Below are experts of layer 3 (counted from 0) of a mixture-of-experts language model. Rows are named router (the router's row for the expert), down (a neuron's output weights, with its number) and show model dimensions 320-383. Each number is 200 + 20 x the weight over its row's rms, rounded and kept within 0 to 999.
Before each expert's rows: "comes before" lists some tokens at least twice as common just after its tokens as in all text. This comes from a sample of Wikipedia text that the model never trained on. Tokens count by the router's weight.

# expert 10
comes before: "\n", " ", " 0", " The", " 1", " He"
router,193,213,174,186,185,172,205,228,207,212,174,175,186,261,185,190,204,198,211,175,212,197,202,187,208,210,217,215,189,174,194,182,188,203,228,193,186,198,212,171,211,200,180,235,212,202,206,205,203,210,181,191,195,223,188,199,191,183,221,204,183,228,201,231
down0,202,203,187,163,214,210,197,171,203,195,160,198,222,164,244,254,199,196,201,197,219,201,202,187,182,197,156,163,190,186,193,201,185,239,179,152,214,188,203,168,175,249,189,147,209,222,196,201,202,199,190,197,209,216,210,194,215,251,188,192,205,197,224,186
down1,177,201,190,181,192,237,183,161,206,219,213,177,188,171,231,235,211,177,220,190,206,199,179,178,176,170,182,217,212,218,214,206,191,213,170,196,225,215,195,201,170,191,173,176,197,185,230,222,174,203,215,238,238,210,190,211,180,223,206,171,174,181,195,193
down2,226,185,153,229,207,186,212,198,208,193,187,171,203,208,193,207,186,200,218,209,227,190,191,150,193,173,170,198,175,173,187,231,209,233,204,201,220,215,188,192,190,205,180,181,211,199,212,184,222,212,198,196,154,166,194,209,219,201,166,188,185,202,183,187
down3,161,204,187,206,188,224,186,216,213,207,163,172,203,210,171,157,196,219,213,195,200,178,195,193,166,215,229,197,199,177,204,196,180,149,193,210,201,216,188,193,210,197,178,161,212,213,192,197,177,174,172,191,140,180,159,181,196,193,182,180,190,205,177,217
down4,217,183,202,185,218,214,212,233,201,209,178,214,157,202,210,178,217,198,209,191,173,206,187,183,244,175,223,185,210,196,195,189,196,205,186,216,171,204,206,200,192,189,222,194,210,204,211,214,237,174,204,163,224,192,163,199,210,169,217,213,194,217,165,193
down5,193,174,263,176,182,198,199,212,213,211,205,195,211,214,212,206,223,182,189,199,201,187,206,219,194,199,195,164,172,193,192,220,187,170,189,198,214,223,181,175,216,227,228,199,215,197,212,212,178,185,206,193,217,232,183,213,165,214,209,153,166,218,248,214
down6,190,220,194,202,210,198,194,197,225,194,214,205,212,175,200,231,184,173,217,192,204,220,202,160,204,250,186,188,175,209,216,242,185,247,204,224,184,216,218,182,230,205,176,187,181,211,214,219,247,218,169,220,233,166,190,214,203,209,181,213,230,204,211,211
down7,227,211,206,222,211,195,175,180,183,175,180,216,173,195,218,210,217,170,208,221,203,173,179,194,196,221,198,195,180,180,228,221,197,188,170,216,214,185,177,170,171,186,220,220,219,180,215,174,177,185,186,211,219,222,221,223,173,177,177,183,211,188,182,184
down8,220,213,209,226,187,224,186,198,202,207,224,249,185,194,231,237,181,204,208,217,227,199,214,217,168,173,193,169,192,165,218,218,200,262,145,242,194,209,189,206,222,225,211,206,204,223,205,154,220,165,260,216,158,192,213,195,200,173,199,214,223,235,231,227
down9,184,178,229,186,195,225,175,164,175,192,167,195,222,201,181,204,228,188,163,186,230,210,207,230,152,167,158,221,170,173,175,201,223,237,167,181,171,185,185,191,195,255,224,223,196,195,196,187,169,184,182,237,189,184,219,204,217,199,196,186,220,214,166,201
down10,198,175,240,218,205,193,191,209,210,166,157,194,193,211,224,204,198,208,186,179,182,197,206,189,146,217,187,198,212,238,155,205,193,198,185,188,182,211,198,186,208,197,211,193,195,195,187,192,212,241,222,229,180,215,205,168,186,212,182,194,196,165,248,206
down11,211,231,264,214,200,209,178,180,187,196,212,258,212,179,196,187,198,187,201,206,165,217,173,174,213,194,190,208,211,201,186,193,150,241,194,169,172,213,201,206,180,192,208,214,223,182,209,234,196,225,189,240,205,183,212,196,220,119,212,206,202,197,208,190
down12,214,193,161,198,221,211,185,194,194,175,242,143,216,190,223,198,185,175,173,217,196,174,205,202,205,194,227,189,180,189,209,223,213,245,180,199,206,181,178,221,173,211,171,175,167,192,216,175,229,203,189,198,198,221,213,206,226,212,203,161,173,186,179,204
down13,182,198,221,215,177,202,232,194,208,222,189,196,183,209,207,212,194,243,183,158,184,205,157,198,194,186,183,174,212,198,184,199,219,196,184,188,219,214,218,198,165,205,184,175,189,221,215,160,185,182,204,181,176,169,186,201,186,181,174,216,223,179,191,220
down14,184,168,219,186,193,215,199,176,199,221,263,199,193,200,181,180,182,206,211,207,235,200,205,227,181,229,242,224,201,187,196,208,183,188,238,207,218,219,214,173,180,229,190,212,180,223,187,220,195,207,243,185,170,234,247,221,163,222,205,224,230,192,183,211
down15,210,208,202,208,213,172,206,150,181,196,204,174,188,176,223,168,232,183,195,179,145,203,190,229,218,231,210,212,195,202,190,171,198,248,201,222,201,230,201,183,179,236,196,175,225,213,189,180,209,203,179,211,226,222,210,199,206,170,222,210,204,201,216,223
down16,188,199,189,220,203,214,198,211,192,192,181,205,176,214,205,170,209,207,216,222,155,179,202,171,195,226,201,143,212,168,211,204,193,192,180,158,273,195,183,202,183,216,204,190,187,181,194,206,202,185,204,225,201,205,190,232,219,267,185,182,221,166,191,200
down17,188,202,181,193,245,164,213,175,210,205,241,195,225,194,212,195,180,197,203,215,194,202,214,229,187,172,177,256,211,173,224,220,162,195,235,204,172,197,204,193,219,198,192,233,205,193,189,192,177,184,198,194,256,213,209,233,166,214,158,210,177,199,182,199
down18,225,182,191,194,178,139,207,215,209,178,164,165,215,223,176,221,213,211,184,205,177,201,202,202,193,205,202,227,223,204,173,187,239,171,189,148,218,187,207,197,247,264,243,220,216,192,191,170,165,185,219,182,160,202,203,216,200,229,174,190,216,210,178,203
down19,192,200,206,226,212,145,189,178,192,175,191,208,187,228,206,201,231,164,255,228,187,187,197,208,187,208,245,171,205,193,193,197,165,239,210,187,239,205,214,193,164,194,191,195,188,190,199,224,184,217,179,170,195,181,164,198,204,216,213,182,183,178,172,207
down20,230,204,208,216,203,164,226,228,165,165,133,192,168,221,202,205,217,204,181,199,204,194,206,180,225,216,201,201,205,176,186,188,184,190,215,209,203,200,217,228,177,184,218,194,203,206,197,226,186,185,212,189,212,243,195,213,188,220,211,192,204,193,218,203
down21,204,204,220,213,201,180,204,237,189,182,175,162,218,208,128,217,206,185,181,203,212,215,196,210,174,219,184,228,209,212,200,185,170,185,218,203,210,197,173,188,212,211,181,194,197,222,217,192,215,145,169,226,184,181,222,202,192,179,222,218,204,201,141,208
down22,179,218,171,237,207,219,195,223,202,208,150,185,236,191,183,197,170,197,216,209,198,194,218,185,214,192,188,232,195,198,200,199,193,209,225,185,172,206,229,232,173,156,181,189,195,213,196,214,265,190,215,189,240,202,181,193,191,161,218,187,181,198,169,210
down23,186,185,218,148,197,185,212,213,198,194,168,209,174,216,157,201,201,216,207,213,177,216,192,214,221,170,176,233,177,185,210,198,166,189,209,158,232,186,185,210,207,173,209,147,192,192,202,181,235,206,192,216,206,174,215,218,220,203,219,204,198,157,174,201
down24,212,219,147,168,213,248,244,197,201,203,218,180,204,224,230,188,181,209,192,168,188,210,197,181,235,200,190,192,207,202,197,190,157,197,225,246,223,217,209,206,184,202,217,210,190,202,189,201,213,209,207,212,203,229,206,229,188,193,195,206,215,208,174,210
down25,176,198,209,198,194,199,226,199,195,192,168,183,199,212,202,182,207,187,183,194,215,197,185,244,165,209,196,205,230,217,201,154,204,194,208,167,209,194,219,215,237,229,194,140,203,227,194,208,187,184,211,197,214,197,217,209,206,192,194,229,206,145,210,188
down26,171,190,187,186,187,203,194,184,220,185,220,199,187,230,193,185,197,223,174,243,216,190,224,196,213,182,202,208,203,195,160,209,210,200,214,172,209,220,199,193,172,228,205,217,184,221,196,208,221,199,217,188,217,184,193,217,189,173,206,193,195,210,183,169
down27,200,212,200,208,173,166,188,178,192,200,176,244,198,190,204,158,198,235,204,189,216,208,202,179,196,220,170,224,224,207,186,213,203,211,201,214,178,204,230,222,197,227,174,210,173,237,179,243,233,164,155,204,202,177,187,189,199,244,214,244,210,231,228,213
down28,191,190,189,170,192,247,194,197,211,193,252,204,198,172,235,145,169,202,178,190,199,220,219,232,139,177,209,200,218,185,233,171,163,195,181,235,203,213,202,202,193,169,194,205,178,211,190,214,184,212,224,241,165,218,179,183,181,135,196,218,196,206,193,213
down29,170,195,208,200,196,175,173,249,212,194,207,206,207,187,237,240,208,175,168,201,199,163,196,152,227,262,192,209,197,198,211,227,144,182,207,150,206,197,187,193,206,175,198,210,209,142,204,200,203,199,213,224,194,198,210,219,175,253,206,194,183,161,216,201
down30,203,193,202,167,223,178,201,156,211,187,179,168,229,189,239,213,206,203,194,211,194,216,199,210,207,215,232,219,233,207,219,207,258,179,213,181,225,194,226,195,185,222,216,177,203,231,197,180,214,177,169,194,218,195,201,187,197,165,237,203,191,215,197,202
down31,172,194,166,217,182,191,246,193,189,214,181,197,169,166,192,176,203,231,186,178,172,162,168,178,238,198,170,210,188,198,185,174,193,186,202,176,215,177,218,198,193,208,225,173,188,186,198,251,198,213,189,216,179,194,209,201,214,179,219,230,159,182,200,181
down32,223,209,254,205,201,183,209,191,197,189,285,161,194,192,178,220,211,204,204,222,178,208,196,210,199,250,204,235,166,198,234,185,176,180,201,164,203,203,196,217,231,225,190,197,197,193,205,185,196,199,170,199,179,195,206,217,205,147,188,199,180,237,195,190
down33,188,224,200,197,186,225,182,164,186,186,171,215,165,193,221,176,177,213,164,228,218,223,230,233,223,171,204,210,198,178,213,202,182,168,186,230,207,184,193,212,188,219,217,207,194,203,201,201,213,187,222,239,171,182,212,191,216,193,153,198,192,183,180,189
down34,202,216,197,239,228,173,208,227,214,191,258,187,194,207,199,241,207,184,196,192,196,206,205,187,223,151,201,219,209,242,199,196,204,233,202,227,183,216,193,210,201,200,217,186,197,187,192,232,215,198,158,183,199,193,203,189,197,236,199,209,184,195,187,219

# expert 45
comes before: "-", ":", " ", "=", " 1", "=="
router,206,177,207,209,148,221,174,190,238,210,180,204,213,179,226,163,187,193,212,228,207,196,218,228,206,265,197,207,201,220,197,183,229,214,208,225,188,222,197,184,169,163,207,206,198,193,186,210,188,186,179,250,147,206,200,229,190,225,205,200,232,230,184,196
down0,211,172,211,197,196,204,180,217,192,196,178,215,187,191,219,187,201,212,205,199,187,160,181,195,209,231,190,222,191,188,206,197,211,168,214,250,186,179,208,199,199,201,184,203,199,197,213,202,183,178,162,201,191,168,227,187,189,181,207,188,176,167,196,181
down1,191,228,200,192,209,206,154,190,201,200,224,174,257,205,119,199,232,219,191,191,187,214,194,203,206,185,234,184,212,180,205,195,186,183,207,176,194,145,202,198,190,207,178,208,196,203,199,208,205,221,203,207,188,208,202,203,187,199,183,210,226,214,226,214
down2,223,217,196,199,179,211,175,183,201,213,206,207,198,187,210,188,221,194,166,177,185,191,204,218,195,188,210,212,191,191,222,203,207,214,155,184,219,207,213,225,207,211,221,215,181,184,208,191,206,231,233,230,206,218,232,205,194,203,194,226,211,199,210,208
down3,195,211,106,192,210,208,179,190,202,189,133,200,191,212,168,198,211,194,192,195,206,210,208,178,225,182,259,203,198,188,178,193,209,173,193,186,201,191,202,224,229,190,198,202,196,197,171,187,223,217,166,200,202,209,204,214,213,245,195,199,201,237,219,218
down4,191,196,192,205,176,220,190,185,228,201,175,192,213,229,195,206,207,216,243,199,246,221,179,183,187,249,175,215,201,199,209,188,206,160,194,223,211,201,152,185,200,192,201,171,193,211,214,200,207,190,190,217,204,170,200,213,201,204,231,170,203,222,238,192
down5,189,189,225,213,213,206,186,223,193,192,232,189,185,206,190,222,186,211,213,199,228,186,198,216,203,231,168,206,175,166,175,205,207,204,213,217,213,191,213,174,198,183,223,211,192,227,189,215,181,203,184,167,219,209,233,195,214,220,144,176,219,224,192,191
down6,220,168,210,194,183,173,187,199,212,197,235,193,198,208,222,198,194,199,177,209,138,197,217,166,226,196,197,201,176,206,213,193,217,216,198,216,188,184,195,210,222,180,204,202,197,204,214,195,209,240,194,206,188,205,201,211,195,241,230,195,214,199,167,191
down7,210,204,208,178,197,206,193,212,200,209,189,192,204,190,258,215,212,228,211,200,181,216,210,243,205,257,194,204,200,184,193,240,203,168,180,195,202,203,200,203,192,174,194,176,219,199,207,203,198,200,205,213,192,200,194,184,198,226,224,181,205,239,188,203
down8,227,226,212,161,193,171,225,191,194,209,189,229,201,199,213,194,186,218,228,216,181,183,194,211,201,203,216,181,241,207,157,172,183,238,192,209,231,215,196,221,220,197,204,189,182,195,190,168,180,210,219,206,163,182,227,243,192,243,221,193,243,230,218,206
down9,201,182,88,201,203,214,176,232,209,194,216,180,201,208,206,177,186,208,192,195,196,190,210,209,231,243,220,173,207,196,220,185,188,219,174,205,218,192,201,203,192,198,204,183,192,190,203,167,197,193,136,200,200,198,190,193,206,147,196,184,206,143,201,200
down10,223,192,235,173,196,200,206,203,206,200,198,197,226,193,183,187,186,201,177,210,162,186,212,176,190,199,223,191,214,187,169,173,188,210,195,168,180,212,197,221,215,184,163,218,202,190,209,219,218,173,180,167,204,198,222,180,197,175,210,189,195,183,186,198
down11,211,205,227,163,208,186,185,202,189,206,210,208,186,208,194,189,191,194,175,222,214,225,212,191,197,164,213,229,187,197,209,229,164,212,187,188,183,185,212,169,168,220,233,204,165,167,227,176,221,197,197,165,190,201,197,227,192,201,180,200,236,208,170,190
down12,213,181,184,211,216,172,237,200,204,181,219,151,205,192,194,202,217,206,179,214,188,194,199,188,219,187,203,192,196,178,206,226,209,191,210,211,184,231,229,189,237,201,195,224,175,202,162,230,190,199,216,185,199,219,216,223,177,207,182,203,190,187,215,199
down13,188,204,221,208,202,191,199,196,228,209,233,192,173,170,192,189,198,198,177,224,199,190,218,197,210,237,197,193,167,202,160,235,192,193,215,189,239,194,208,203,187,204,183,207,190,213,174,211,240,192,185,174,220,204,165,175,238,202,215,228,206,170,221,185
down14,160,181,211,226,156,202,219,162,186,151,194,205,186,160,236,192,216,196,203,227,198,211,235,176,202,195,222,215,198,249,191,235,203,229,183,209,211,216,208,198,225,153,194,219,203,191,198,199,193,181,215,158,227,193,192,185,211,199,225,206,185,181,172,203
down15,216,196,227,203,196,207,170,219,208,196,211,198,215,198,278,176,200,183,199,194,175,195,209,249,218,222,185,243,201,195,256,194,182,158,208,169,218,205,219,187,202,191,201,195,193,214,201,193,185,189,205,176,150,198,214,229,180,212,202,193,191,188,200,201
down16,194,184,159,216,202,201,181,205,205,188,195,215,216,209,227,198,200,220,198,191,223,193,208,166,224,236,208,185,194,208,195,206,193,149,212,198,221,161,200,189,207,192,188,183,199,189,194,198,195,175,203,214,185,183,206,197,209,205,194,194,196,193,205,189
down17,188,190,221,193,200,179,196,234,192,227,197,218,220,163,238,257,217,204,169,204,200,192,209,210,186,234,193,215,217,188,178,174,207,198,206,180,170,170,202,168,202,218,195,188,222,174,216,206,212,166,206,227,164,192,160,206,187,225,200,205,219,263,219,200
down18,217,219,179,209,220,207,168,196,204,197,248,198,231,217,213,196,212,209,196,220,224,199,197,187,195,178,196,193,198,204,248,203,168,217,198,212,172,203,201,204,183,199,226,242,176,199,222,179,188,197,203,250,196,195,202,213,164,174,145,176,211,194,217,217
down19,218,206,178,188,224,174,200,231,202,212,204,196,193,182,253,234,198,200,195,200,185,211,221,238,193,239,185,193,195,195,232,200,241,175,158,186,200,226,190,200,212,196,187,215,181,192,208,237,212,165,221,175,102,184,193,200,179,165,204,199,202,187,218,211
down20,210,208,185,191,162,191,212,169,209,190,212,200,220,195,186,243,201,207,198,176,229,197,190,187,217,216,220,185,202,193,156,217,217,199,220,257,189,253,223,158,198,216,221,224,190,216,181,205,194,270,222,216,209,204,166,162,177,200,224,212,203,184,205,201
down21,199,204,194,191,205,194,171,206,197,207,180,196,193,198,212,190,195,210,204,201,172,205,187,306,203,218,187,207,218,214,220,189,199,204,227,234,187,183,193,187,208,208,194,211,223,205,234,178,211,178,173,174,154,207,249,217,196,207,193,226,220,254,194,212
down22,239,207,177,189,215,194,218,196,231,177,184,226,224,209,201,194,206,173,174,215,174,199,221,206,236,164,205,241,202,230,229,196,230,188,202,191,205,198,190,185,205,222,215,185,185,201,184,149,228,174,199,191,201,227,195,158,194,238,233,233,194,173,230,182
down23,183,197,180,195,204,188,188,227,194,201,198,188,210,200,218,164,184,192,181,206,211,185,209,198,245,204,246,202,192,211,171,206,210,255,192,210,192,190,190,191,213,206,221,188,195,213,196,172,209,217,159,221,204,158,177,176,192,185,154,203,209,199,182,214
down24,197,189,224,197,202,195,190,235,198,206,191,212,207,214,215,210,203,212,197,206,155,206,205,203,169,209,167,201,196,189,243,198,188,207,184,176,208,187,198,191,190,217,198,224,191,208,193,207,198,195,198,194,231,198,210,209,203,253,174,197,208,236,209,199
down25,220,189,162,186,197,208,192,238,175,199,192,210,216,176,162,200,213,224,244,195,159,188,186,198,212,202,170,176,189,212,227,185,206,193,216,181,230,180,169,199,175,219,210,191,218,196,201,189,230,186,192,197,195,212,209,201,215,181,227,196,174,179,173,180
down26,173,211,204,157,203,170,215,204,200,196,191,218,194,176,209,204,183,185,168,211,200,200,214,211,207,199,229,207,210,201,181,172,194,180,186,204,187,165,194,195,219,250,192,185,179,202,212,198,161,159,239,238,196,167,200,189,213,198,243,194,168,184,208,230
down27,171,204,211,198,193,198,201,204,201,212,197,197,200,173,202,206,205,214,189,202,182,182,179,174,165,237,195,181,191,211,187,221,186,180,216,195,195,194,209,194,187,202,195,186,191,204,180,196,215,157,237,175,169,196,178,227,205,175,149,213,173,233,189,211
down28,195,196,200,210,210,209,207,211,202,190,233,180,183,177,220,218,194,201,199,217,240,200,206,236,230,215,268,233,195,214,183,213,196,199,186,152,181,174,206,207,194,190,189,185,211,204,199,209,189,157,218,180,197,203,233,225,206,252,196,186,205,220,182,198
down29,204,230,183,185,202,166,234,200,199,179,213,185,204,202,165,236,217,181,211,207,194,221,215,204,186,210,239,214,205,191,233,235,183,195,203,201,209,184,191,188,211,169,180,204,180,205,201,207,184,162,195,206,214,214,169,179,178,226,207,207,177,204,176,193
down30,173,216,98,220,199,196,172,199,196,210,230,196,205,202,193,230,201,200,208,207,208,212,203,177,231,146,204,220,177,202,264,212,190,217,195,241,205,227,207,174,211,186,178,223,214,195,193,212,199,182,130,245,161,200,228,210,208,222,198,204,221,225,209,204
down31,218,214,185,211,182,201,189,221,184,201,197,206,167,216,157,185,231,216,197,197,218,217,223,201,198,185,181,194,203,200,222,159,207,197,222,171,229,212,177,190,199,217,197,233,206,226,159,178,211,144,224,145,234,166,238,240,223,258,184,199,209,175,213,197
down32,217,205,198,228,217,211,228,238,210,194,214,194,206,191,220,236,205,202,192,198,217,190,176,160,211,120,208,192,192,202,172,199,205,191,201,221,214,220,188,170,201,201,210,196,221,180,196,198,215,207,197,203,199,236,184,207,197,223,203,183,208,185,208,205
down33,188,203,190,193,207,183,225,196,213,214,228,198,208,223,197,194,194,190,227,201,239,203,209,168,188,143,203,171,210,203,204,193,185,213,179,202,223,169,194,168,223,194,195,210,196,202,206,194,198,223,241,218,211,185,193,193,205,193,215,210,175,245,163,192
down34,184,205,203,200,187,221,238,218,205,217,218,191,184,214,134,209,207,190,220,202,202,191,200,199,217,183,224,194,231,206,178,227,212,177,198,252,166,217,194,212,209,178,228,230,201,230,169,216,178,221,219,174,188,182,178,205,183,190,215,198,215,217,232,208

# expert 39
comes before: " the", " a", " be", " his", " have", " an"
router,204,212,215,175,209,195,218,201,183,226,188,210,182,222,179,211,196,145,185,190,189,197,206,185,162,185,194,235,204,175,173,186,197,219,206,236,208,204,200,176,231,194,198,212,199,196,204,190,203,205,215,174,242,244,193,219,218,221,208,211,240,229,195,196
down0,211,198,199,190,190,174,224,186,219,228,201,170,194,225,163,169,205,217,248,182,205,231,185,203,206,217,207,202,172,187,174,185,171,192,164,183,213,207,174,194,203,235,179,190,220,191,195,211,199,205,189,177,182,200,185,184,196,192,203,214,193,202,206,188
down1,237,221,202,208,196,183,206,199,203,210,197,206,195,191,234,228,169,220,182,171,177,201,191,231,236,188,225,211,225,188,187,211,196,209,173,214,195,240,177,181,204,218,217,165,213,231,194,212,208,198,195,207,195,188,169,173,184,194,170,195,188,156,176,177
down2,244,197,250,171,221,174,202,228,184,184,176,210,188,208,201,168,210,181,187,189,188,217,199,198,204,193,197,196,212,180,164,206,233,193,239,198,192,200,184,211,182,214,214,210,217,202,192,196,196,235,211,167,217,171,204,191,222,177,184,199,227,202,213,200
down3,200,183,183,175,201,171,207,227,189,184,238,182,217,191,219,181,219,209,193,225,184,207,185,183,216,164,176,183,201,220,240,210,205,202,196,223,222,230,209,223,191,200,151,225,192,202,226,202,233,203,212,179,207,196,145,169,230,196,192,219,171,229,180,193
down4,213,205,188,197,194,208,219,186,190,218,190,215,161,167,226,217,224,185,195,183,212,165,205,220,178,196,216,241,197,159,199,203,212,161,192,193,194,213,224,165,161,152,225,189,156,190,168,192,197,192,189,218,184,191,208,230,226,222,199,209,207,201,217,186
down5,168,187,217,209,187,205,177,201,193,178,223,203,209,226,210,198,184,204,198,175,240,227,229,191,236,192,192,201,191,192,209,199,214,206,175,197,227,184,187,205,184,228,192,194,220,181,185,203,201,164,199,226,222,199,198,168,204,210,210,219,179,209,192,188
down6,168,182,219,197,215,215,215,177,231,205,196,203,214,207,186,153,203,187,213,194,209,202,196,191,185,227,191,211,220,214,223,189,191,237,195,186,205,217,215,175,196,202,211,227,246,223,187,198,218,187,188,209,178,139,201,195,171,170,200,201,226,197,213,220
down7,182,205,194,234,183,175,211,185,213,197,199,170,191,233,183,168,237,204,226,157,176,187,189,218,226,192,198,155,213,206,194,163,202,211,171,166,227,202,202,167,201,187,211,215,218,224,209,177,232,161,212,194,245,216,209,168,201,206,193,205,227,171,254,195
down8,213,164,148,158,208,218,197,226,195,203,206,213,182,206,181,232,165,200,199,191,224,236,217,192,224,195,233,201,188,203,223,214,179,222,209,194,205,197,221,200,208,201,204,187,177,188,179,189,218,203,218,217,172,190,190,177,193,227,241,192,213,211,210,196
down9,224,196,219,212,174,219,200,185,192,160,228,215,182,204,191,196,194,207,219,182,190,194,209,166,243,190,187,212,204,194,204,188,190,187,211,171,208,182,224,208,202,210,184,227,224,166,201,212,205,218,197,179,178,206,147,202,203,187,212,222,205,216,214,193
down10,208,184,186,198,221,201,213,256,188,202,182,193,181,191,200,176,178,201,201,224,211,178,198,181,174,187,211,204,214,229,181,170,168,231,189,196,198,189,227,170,191,180,184,165,197,198,197,184,196,171,203,201,185,222,182,242,179,185,184,219,218,211,206,232
down11,173,190,187,191,184,196,191,203,210,200,221,217,199,200,181,195,237,200,201,187,204,186,194,162,189,184,218,197,205,203,194,209,212,180,191,246,183,215,199,211,174,174,239,168,170,221,209,210,191,172,248,172,203,215,200,197,203,153,203,218,189,182,225,188
down12,199,186,217,192,216,180,210,225,205,192,206,164,175,234,226,206,214,193,180,215,202,163,195,229,167,209,186,230,177,203,210,171,207,182,228,187,231,182,185,199,237,209,207,186,209,198,175,179,185,205,200,164,214,216,185,221,220,207,198,188,194,199,218,201
down13,218,203,197,212,191,190,216,197,200,228,184,190,228,212,206,179,216,193,195,176,181,208,220,196,228,181,184,180,182,187,219,191,206,202,190,192,205,189,173,179,165,192,168,206,180,206,198,186,195,265,207,238,196,208,187,199,198,193,225,174,220,141,200,184
down14,211,218,231,199,222,217,173,231,179,192,194,165,222,202,208,268,243,230,243,210,220,203,214,190,172,237,209,194,211,205,171,184,211,197,211,196,195,196,228,194,203,190,195,200,211,195,212,209,207,203,186,209,212,232,200,192,183,210,215,212,199,172,216,203
down15,171,212,201,208,213,199,176,201,204,208,190,202,193,201,198,224,194,203,212,200,215,204,216,204,216,200,201,213,184,235,161,170,211,170,182,194,212,218,196,186,222,200,210,179,212,205,206,210,201,216,186,199,215,171,204,229,190,205,194,192,221,180,191,229
down16,202,201,176,197,168,186,197,258,224,261,171,175,231,220,164,193,173,194,202,186,207,175,176,197,211,246,189,193,205,196,214,197,195,231,181,219,198,178,183,211,190,159,200,203,200,209,194,188,196,208,225,176,220,201,206,208,217,176,193,207,193,197,194,210
down17,217,212,200,188,193,246,182,201,174,200,203,223,195,225,210,185,196,193,186,200,196,168,215,169,219,183,174,211,185,219,230,214,222,199,190,181,194,204,240,163,190,221,176,195,171,213,181,211,194,179,200,190,239,214,197,195,245,204,164,201,228,168,188,179
down18,154,182,220,186,181,218,195,189,229,214,203,161,209,217,198,226,194,209,213,188,212,229,181,214,164,201,220,180,171,198,180,172,193,189,179,191,172,192,225,222,215,177,226,209,200,218,189,213,195,196,202,195,235,252,182,215,196,181,217,194,234,237,226,182
down19,239,200,220,187,180,218,207,234,225,187,191,170,224,204,195,162,223,210,200,194,198,203,207,215,158,187,195,201,201,210,220,193,217,173,212,202,188,202,188,192,201,193,215,238,210,205,196,165,190,250,204,180,191,207,233,204,212,174,205,172,205,223,196,191
down20,199,186,194,191,204,193,206,218,187,202,179,196,189,210,216,214,234,208,185,223,209,167,161,175,204,209,195,222,199,207,180,150,209,200,196,166,200,198,174,244,162,227,209,204,192,216,186,194,197,208,218,205,193,193,206,194,172,191,206,210,191,181,231,204
down21,183,203,209,197,189,202,172,179,195,193,174,203,219,201,206,194,201,191,207,208,231,198,195,240,220,186,213,188,197,214,228,216,205,198,191,210,193,186,188,218,189,153,181,149,188,193,195,205,217,202,206,191,229,186,189,192,200,181,220,182,173,209,189,200
down22,270,217,224,219,190,209,185,165,197,161,201,186,197,196,197,209,197,225,190,209,204,204,181,162,186,192,189,205,211,189,191,217,194,198,224,169,212,192,209,217,192,203,188,197,195,182,187,219,175,187,193,197,189,229,175,216,189,232,214,217,177,196,205,171
down23,203,174,135,216,202,227,205,189,202,206,164,194,189,198,202,199,204,234,216,222,170,193,183,202,212,224,191,226,197,218,212,198,221,161,168,187,226,211,190,217,190,152,195,199,219,201,189,224,221,204,193,183,206,228,191,218,219,226,213,199,219,169,178,203
down24,211,184,201,197,217,203,205,191,189,218,191,207,204,190,227,197,224,211,198,199,232,173,212,213,182,213,218,159,203,241,180,171,205,202,200,206,183,170,179,198,211,175,231,161,215,232,194,221,242,174,154,160,202,209,222,227,229,240,220,221,194,192,194,193
down25,226,172,179,196,192,210,189,213,209,216,217,177,181,199,198,207,183,198,200,200,219,191,156,201,151,185,187,157,215,196,201,200,202,234,200,206,199,203,233,235,214,154,207,205,209,202,209,178,217,184,264,161,215,192,190,195,185,165,136,204,204,195,209,219
down26,206,230,182,194,224,203,190,210,174,152,199,201,210,201,205,209,190,218,202,206,190,195,217,189,234,204,211,163,186,214,183,188,223,140,223,226,201,199,209,229,217,205,179,247,168,201,193,198,231,174,191,191,205,170,233,208,215,197,182,203,225,226,200,196
down27,238,270,198,217,207,231,196,170,225,214,222,187,223,178,189,195,149,192,200,190,166,209,217,209,221,232,212,217,170,203,194,199,195,201,197,216,209,201,214,226,227,192,172,189,195,199,183,222,235,217,193,162,182,182,209,208,243,187,202,200,201,207,237,211
down28,199,173,224,212,216,235,208,187,202,217,184,187,237,178,235,150,195,148,215,239,183,222,193,214,193,251,180,209,211,184,205,214,228,192,194,204,213,199,218,198,196,220,205,206,196,207,216,199,231,192,166,220,206,165,203,191,202,219,179,188,221,210,244,210
down29,221,223,192,202,191,185,216,206,202,195,197,157,181,217,223,190,191,211,187,184,233,191,223,216,201,153,202,198,203,216,210,170,188,221,216,190,183,194,223,210,189,226,212,214,177,234,216,197,178,250,240,184,196,210,178,192,180,185,209,210,196,242,189,207
down30,213,221,202,181,201,204,156,190,197,166,223,203,176,208,214,207,196,179,227,201,226,205,195,219,157,206,211,203,223,187,194,185,195,212,210,202,190,204,152,238,214,181,176,187,189,179,211,199,182,207,180,190,241,220,208,213,181,234,207,162,202,200,200,200
down31,204,227,158,203,186,207,171,203,231,141,198,203,195,251,185,217,222,215,213,171,226,190,172,156,178,190,206,194,203,226,182,196,222,190,214,197,179,186,198,207,201,192,186,167,187,192,194,199,208,185,215,195,172,164,200,211,203,166,168,174,177,209,177,195
down32,172,221,217,184,174,192,186,160,241,210,197,210,146,215,214,226,208,209,179,180,180,216,184,195,193,201,230,209,173,184,184,158,193,200,149,204,168,184,216,211,195,195,191,192,229,174,183,162,207,235,217,184,209,173,204,198,213,178,219,215,225,179,179,222
down33,200,203,175,169,225,213,161,188,232,172,189,185,202,214,233,177,190,145,208,199,221,196,233,178,183,188,192,175,162,195,213,199,186,204,211,222,238,188,192,211,219,197,197,170,174,192,207,187,182,194,190,186,208,212,188,194,164,189,203,186,165,206,196,222
down34,196,210,188,196,216,205,171,171,219,217,207,197,171,183,204,181,200,206,199,215,159,221,197,207,190,218,196,200,215,210,188,214,188,207,209,210,215,179,227,178,204,217,187,199,224,195,216,220,203,187,237,215,195,182,199,184,214,179,193,214,161,189,186,223